Below are experts of layer 2 (counted from 0) of a mixture-of-experts language model. Rows are named router (the router's row for the expert), down (a neuron's output weights, with its number) and show model dimensions 0-255. Each number is 500 + 40 x the weight over its row's rms, rounded and kept within 0 to 999. Numbers have three digits each.
After each expert's rows: a language model's description of what the expert responds to. This comes from a sample of Wikipedia text that the model never trained on.

# expert 56
router:518591500498518498489504506518495519575446465510516486516499530524547449518526480493534498510560510496508468457486509524542470513547501428446564532510528530466502493477489546498557410484411549416477468568510480508450482524496519550561423416539459460515487469461471564501507530494466512464527523468488424501538451526479492547493495485557447515472480464484478468487498498439543580547551513506457539534471474499472533495465518452466535499589472449477489523526445470504511505463564499483517496351523452465506525530493552556542505447417460531492530494565501525502573531484507460505487498559427473540497564519474484580507503547485484526560501517519432541498508508503409400506475443444571534416503540470560596469482441493498522520498437513484582574480541523571538489541535425
down0:436516503547498525477474551517486490483480452498474523546562481525496496507596454450458500482449501452520471558470484486603476479478490544534478520495453508543519537402473475505456483498460506498566512471575547535518533499432579559430529461466379464536485537445511544495506420500555476480462482446474536544485572488538557454524427514442487515481517490450483507555496531488482455552506496426411554541454536538525449536446537560480466573539546536549509480517568466520481526504514527538552515478537536447469493493518497608412467504480549568448532425485472483535527498533555486532477438519532529497455496473533477552462474549490501583540480529486461513513601546518452513435489538548528450500452503468494480516520485550489524500484500541503495464394511551554555487482451491
down1:429475552493518532467540504506542529538471502463482527547477481432506496508514481530439456472493476457523523451501436454569533503485466562493479523507519580545492489570527480544563496564509464550504498504484485551465488495497479539491479495488561510558506454530484447542554460473516528386503505543560446456532488524426543513467491561536496436435441495430508516565489479565499455492527509523522547453501490464481427576446522535526547476552556499574510493413556446461480478485524446443516438540501529435532582464474536490461400586506413422530437544453495545531506520512448535467546476541540541505453522494522481518522513490398544526543535487473526464504523490473483631484546517508469556555527494518528460520507559517523556461501472452507475452485570507471488480510420508
down2:438505539512519465584428513561491474490510528474506536474473526497469442486502501490540463444564486468559541502509445413505455505527566495514551503487514488513508527379423558603533469558470498529507552501488561549489447570498523473511582526486486518484433511471486599503495499462569429583481508504443524541465482534461462474539505567444523495501488474482456489494506464551479534501495499455442552540482512528480514471526530490415442576466536485467523487531435521491545473538558479472467470428457519543505515424539462568475496509529472467552462585502499455457584478538513462537477429430523468578530502485539507510441482497523443556409475536523415528545477497559528473529492502463486467468488589503523450505475475519491594500472478465512492446540498543481495499503446444
What it handles: Romance name endings. Vowel-heavy word pieces ending Romance and other foreign names or words, e.g. Port-e, Esco-ffery, Lampr-ou, De, -ello, -ito.

# expert 44
router:525543551534544526483530573505517498608479483576512527522487488458529497500464451523528525537497549529480500441608514477533397494529497492493583486489539565470497525531524536525531471450464507513425472508532439458452475423508519552534492480553506504510441538457529485474501572467502549522565602464493446508555519474482491488496528473547441509486482489518476469453517494453568488597532522554454501507476503517397510548427520469461476470585507495513507519479398496511516524490505557454513504462538520478582527556483560514614515476475515524472412491505556503519564513490449466525473472534483429543519549521508502541542485541496466447550520466444449539505526486526411485490539472463553512526551574531529473438491449518459509526550448553473571507435492530537494510570454516
down1:452504438495533526484521429456447475442504559508441445536444542473510458501535590612513519530484459544530470521541475448511536533374459505417514517527482506466533520499493432428403420562514489539587526459463451516509509522534472531436502497486541490466550457530425534553439480490524484464489558477516439517534454508523512475540522520422442521537451505577486510456479468556476523545517488565588539467487472508487454446457452486524508485571461500499576515486497514523522512458550482505500474505494501527447561546442493503547507458484617512546476483475447477528415479539475574478524496473464523478436555463468518509461464468474585468488512529485489507535482533512495507463434542515502506491436485518448455443516555460430501477522438510508532434461503535526540465455493498
down2:438519517529469465481536504513468454546530443478524450527555506504469470554511448495462452454540445463563516455447446488402482487505510574477443533395475514491435524423481457512491522461476521497536438531546506482517493523495482452521583485536478462431552479505422549539546458498487447533522507467450515458555495533515419494529455508460482532558530526482461510536487498442465490455460464489537493503443492498482469468556499488525467532477442524449460471506533488471449471471513475448509509539548519474416469483504506437526418525510534509459493422471531556498500557437546544567514520474488455494493399461494570524538570547564469564502596560519545490463542576536449538465499536597501446514404539514482458494410488517502502443564487534469515508444560498479505506515446517
down3:574486453545556517497529554636507449491542472436503546492502545527444452532497503513529469426546510495525484499487492516463463542455536494419500432443497579473477519483458494472472506541531533458466554502481457543520446513471474471485481513506477532555549482470459566498436496571478551463507460535562516525436486489493462489560528464489456509557416542493507557430464539424425542503488457542505544541495530530505494495508458505493602512503491526475505513475530496527542485541463405517467466433468556497438514476467450485544433442508457492521482472486412542442486418516463466489518473495514504513497549379533536543506557491521500488513527493535481563516519477486525445517464465533532557548459534433512447512531549495439529503556482499527516425376506520438475503467453580
What it handles: Foreign name pieces. Inner word pieces of foreign or unusual proper names, often after a capital initial, e.g. P-our-chaire, A-u-vergne, Ag, Mont.

# expert 8
router:530524528596531526446501509474539520570515482552485550534478509458534478538440485554550510433529496561474463473568501494541493505575512477451515508610509526469447499552552566513521494452497510467466446541512503578458486503571539541572452514501481455538429551427419579439530514467469518464509526489479489515542488499472470513478569464524442521453464476447468468463409437469548541527516543568424512496459465452469499546453467473482503490529479445394427518452452506519453542525515527462527501457556474504590514525504512561535526483469565543480501398552499511557542503461471444528469475553501493527540506517508430561536518554471479518517531503496472554508486459454428488493498474480529499501521528537532514474522482525463466507569454583458559531441488520541444520560446506
down1:517486494411483524467441465465493478524510491476507490517502462531489475469477533550534524410500556455496440481549551528469429613428575506478462438448502595528482392483476565541473535525466500413457550480482500557521479495507511527428473437495508483520478455544464497468440503482519491534500519410559461538457543478537471521528509431508520471593531554479531538493496531526549429503529489431520480489579555441457503556467519497450537414537488452462501468536480520533462549472495576532454440500455514476463479523554537440518526519459476479562471491508514492553551504465516565492468507464516551454518530505484572504466510410521522461575495483585481512529583542493495468540472447468489466577481458495471492537481437434438540517519522483466462532546480501503481548505539450
down2:486456473472547454531492539550512551510522492583492497505463415443541545535553515529508564576509502460586517453508472474532535575473465520477515494524416516492552476512458517458470467528512469507488490540473542489507519530537488495491514519472563525458479482504514500493504469518484537460485483531521476392412473562473524438583521472535500545469558523592494480438637547410484535486487487538488581516530511434477632442527457526488502462542428501484520472532482478547505546555592478491514522432480542475471523501520515512505497482496435497513543610472529563498479543533488508471535434516490545471562475533528563478485523392517473451453534555516512483477488418511524532523451437453494534471449478478500490518512437448458467504491484526481484462502562506460564528508546447
down3:441474519533484475556494459565519599560532497494454477500565550557521550521514549463563504483529522493508496571527512573480451520528445515499534567537499568474497512422418516499507505444502524470505566499562490505552479469534490551505457553530474436558419529478500517563496456500474472488540507499462467510561470574494493496514463537553489495524569537489467415453530557454467541581554479482517496470464504551496557563516502555475475499472507575533462582466521522487505526575555539470515449498417509496495500544541458528490519473536507516431507519484469484404489442487483507468480474557464479498502530512450483509465469483429400500601479493567553521521473429486514529522498495478525482433473536491437420537489496489435452464468503514476471378529500535464522501469539401
What it handles: Capital letters in acronyms. Single capital letters beginning acronyms or words, often after a hyphen, parenthesis or quote, e.g. MLB, WWE, N/A, Paperback.

# expert 39
router:536521527600522525519464505477523523568533462528549539536493484450518523485453433513511453513491549549493493412592527545494481511564502438488584487555535556522522533553521587533515464489437535478504451530564440503476471471554560546504411480546540496552422491494524514442528577490436504494563525483502469514494455479500493484489551464556484495479460534497505434473491471465573519505495539569422554528478492510392496513469535462455521508533461489465497543466476467488485517526565501463516476459483478501507546546511538522570560499432540474451428450557555541489533501503486495502497438520497481542518555507494427534534475499488509501526545411434480524444545519493420417480500492473566513437513595556503558472503471558397471504543490532416563487490479494528483496521495463
down1:448447565548458435519516458541486489494479513536471544522429475514449466472528510509458492441470488513479524558522469505552478472435471546519459481482508486591511486526486500502472453497520432503569454561469512480509484480436464480478545471525544508418483488487549474555504460507461484464443455547536490497481578463486501493537512445443497462454521471500482547400520415533457481556398521603526435526535497479543510492511452542560471513470542458537462549481448518531458588479529486549417562576587566471511514497549509467477477447480448494514453389494476523556526555474539542494419528498477508469504482488417475426453493505491525503484492517458571457543477486551537529469471468570433468486499492553493552530522579473525499502566487521498411501520518521497473543560448535
down2:537520492480548486486528485537538498526490448497458568427477479508540495527557493460451519487480536534507545512497516463544514609500555569490538438506497434465436503497526518485469445528466499500522475483532492529482480513548522520493516508485470501485535379465545487492487425504473523500472479507453508537444499508557548521532426466449507559506461577553526558420538439457464491541478511495541466570514550439439534519479434530469450459453520569523586522522564487469403462443514482493524468485496545516400526441569485474520568404554511516512470430479510526468488443537540530524462497483546480467521533526517526504493455440546488552498534554397506492444485585456432554538501504566487528528486532410545488471462521555493487477466482582460583503466517521551488555522482491
down3:527477522552486593505500562456511531513526555425498435462589511491483457516459409519524470556488487476541540466481544478569574479520524495518515441574511464572497462532524484529502496550540465482417475522468533434459490476464496416495428501501448514463547523477559443494524510517525454564515502507454462475466513512461487500540474494452522469480517525425483544491548419548463498473477550530442526544428545516527469468518476489473426491495535503460463465485446468502528454444437529507504615571595521574405513474487504451527555576507439514510500466538489505558519457511490471538590421563581486538421513511391533504518465502581537527484466512471511517541509494472508443480510579524526497465544495571503488523537481505482472534533547503509484492492526509536502449501523454
What it handles: Name syllables after capitals. Second syllables of proper names right after an initial capital letter, such as T-al, K-al-mar, Sal, Cal, Bel.

# expert 7
router:527476469535540544474444542501518495533478447486494516501494531495536384517501465562531542457526541548450434486572566500514466568575497468481557466515525555432492476552534516588516464483494474488447491549561416513474481468539535486481473493510495500526424519462444567464517492460478513468505540473453452579565479475499532475485547461544492512506494509466481413461446495509532547509515541528471506521505478507463520560475462459478571472515476517483470525430432475526508526528518508450576508464550462470536520543497552541565544402489536516493464502565509509547482571486466418581500480536439517497499532561532419524582533503443502574515503493469459588441534514463487511527472478487553581459610485544497492472417470496459470540541501554491571510463487532506427552503471486
down0:494525446545535430575491542458548567569419516497506448460531452494548419480493504505447499521502478552565516550511533498529436518498507512524614495553513483484483492514479439488545445537555516461487531523547505535458481506479527575465520523571526430483428503495490558527467437509521496538549401556520438498539519477431467489527555441472404577522490464490516500547558573546441554523494488500446435478447484430459442433522463443532421503521444485525516547474496510492503491469538473509510492440461529477463535505502519491480496478526525518486428508524530524519543495499568515496536496536463448522451506555560558500523472495499511457537508526490485476487444488584511470518512503523501519514476472475487453502467442544515523514532540589399517459493472515558414423605497574
down1:521536531541571519476502555549506472476509494498533556471531504498571552393455475562438476498545515484488460480474451527526509510425491505488554530473560448512471524491561493569561501480523541542506483483458522471468494530556516543561544412466518536474536488526524503463466520453469520513557557545504467476453486567510550445458487511474525517461515466460446517435439516489423482539457519538569466527597469450499514492495590437460493415499542545532476503493564503539570521486559473527435464521498533490499494629565559402535520491511517506467481560543459591461568483468503529512538488492436556467477524575478587432496546427477497480484516477460466524527474528487515513438487515490539479528476439492513575501522495544445485480487471540448469493560547503547511519440456456
down2:474588497529529387508538496504517533532586459497396530490519521536540471556506404525447554506532446549500482439438483497459457529550546480511510588413409544510437466516466441451514500470513471529525453471514448504518553514431521450511524473481512490492524503464500512553408498561444499484451568498573498505479456537476504493447453501569522502517530491489523492494507549491549509511452484474501438537535520461430502498478398495500547511515588574482557480496489511492511464498496464444449510445458505445497494499575507530527541519482503538522506465483519407515495450510513520472561490532542554516505517607421488527413434507529504560554520512509455488479448575567416487450505529486493504520457494462538480472563523543515497510418489463524474544498483495518526456538446543
What it handles: Opening quotation marks. Opening quote marks and brackets that start titles or quoted phrases, often after a colon or in credit and discography lists, as in "The Voice.

# expert 28
router:518563530544494444458513499520537506574473443502533556550463494488518463543517474500522548514544526513422477421564563474517473501514521496457493466555480634511415508573536533587548490471525490472477405513538511510497522493546509530557492443533494472521455536503479559442524536506501557489558492463453425590483448519490520479473490500500463459502487496473474477470463372462551479515497537577467513550512481431469565564463475451442477512549505473449528494453460577609467514561528512425597484519555541483518508604471492513503494484476525498436489398509557488555578503468446485533505494528539476498524483509460499519521495490415416509519507466441442503464527472466462487503512462516523508500518538478540505498505473497475501521573487465485549505502491514511457502590510497
down1:436463452522488557556536522530579469473518483529481543473467457506452527610509591455490519474493470513551523488427519504471464503507501463588463494517420496537512455540473493465594470480547507542515439508527528505527461531457475483596453523477518489511515478487485504589525476490506508562576486490453576521415490570447500491561527465434476528424548520518450484543481562341480509543475482500508480538518505471528503511547526481529492460538496502470496483442538491500526459499517492563506521435540474432470496452434461457535504525460504503469495497435483443441457407566481520515561505459395541517553529518517512512468562488435505538492569471493557401511487517515517502570438537455521509496442495539518511511464551525493567523478485529503455488571515481466507528517541523
down2:482546488447485523544616451493499521578556453521553557455581530449447526487526557594545489428547484486468477434496444566562501452519528488504548506514476514512460433525489438513530525457487527473574500526528577522547503491525479491474489511581519431564432482483469510467509542508485509497477422454498493412531538483515461517506472501491466446529470589525521460487448423503555545545554464489502489515484561522486487470459489455468507518585496476546513513489462482512504457493500496536455507552445587518533486498458494498537496468466428494576486497451491572448433587437476559484500500478581493503469518470509453468502508436495435453584487485483428577475544560492460531449488477541533523536512505443470484569532518582505473515448469476466487518489517454526550474569511538
down3:461429571461461525514506520450519546510447537575540525518488572480493534465455557402526489489549474446461501560476554555490475436505479511470528500564486543467451544522463506545483478448550455477576430523491516479505537460473468478469501553530539416462503449511516574465597552442525515514486511429545433500534496537470471556488500562575488473475526485523437475506445421533566435465451523512527500493475474520524519540479565459512504552533492512558475517501454551435490437544545515504549490537507485513498494467518459544495466470495538503501428480510558570501579498487570458462432581554463463499517474561537548416483458529509558504456464530489464527493473511583443509455558469531461474443480515414424464511427503544537490458518538475464537497536469553463472506512530511
What it handles: Words inside proper names. Name-starting words or pieces in multiword names of leagues, clubs, places and events, such as League Two, United, New, Hapoel, All-Star.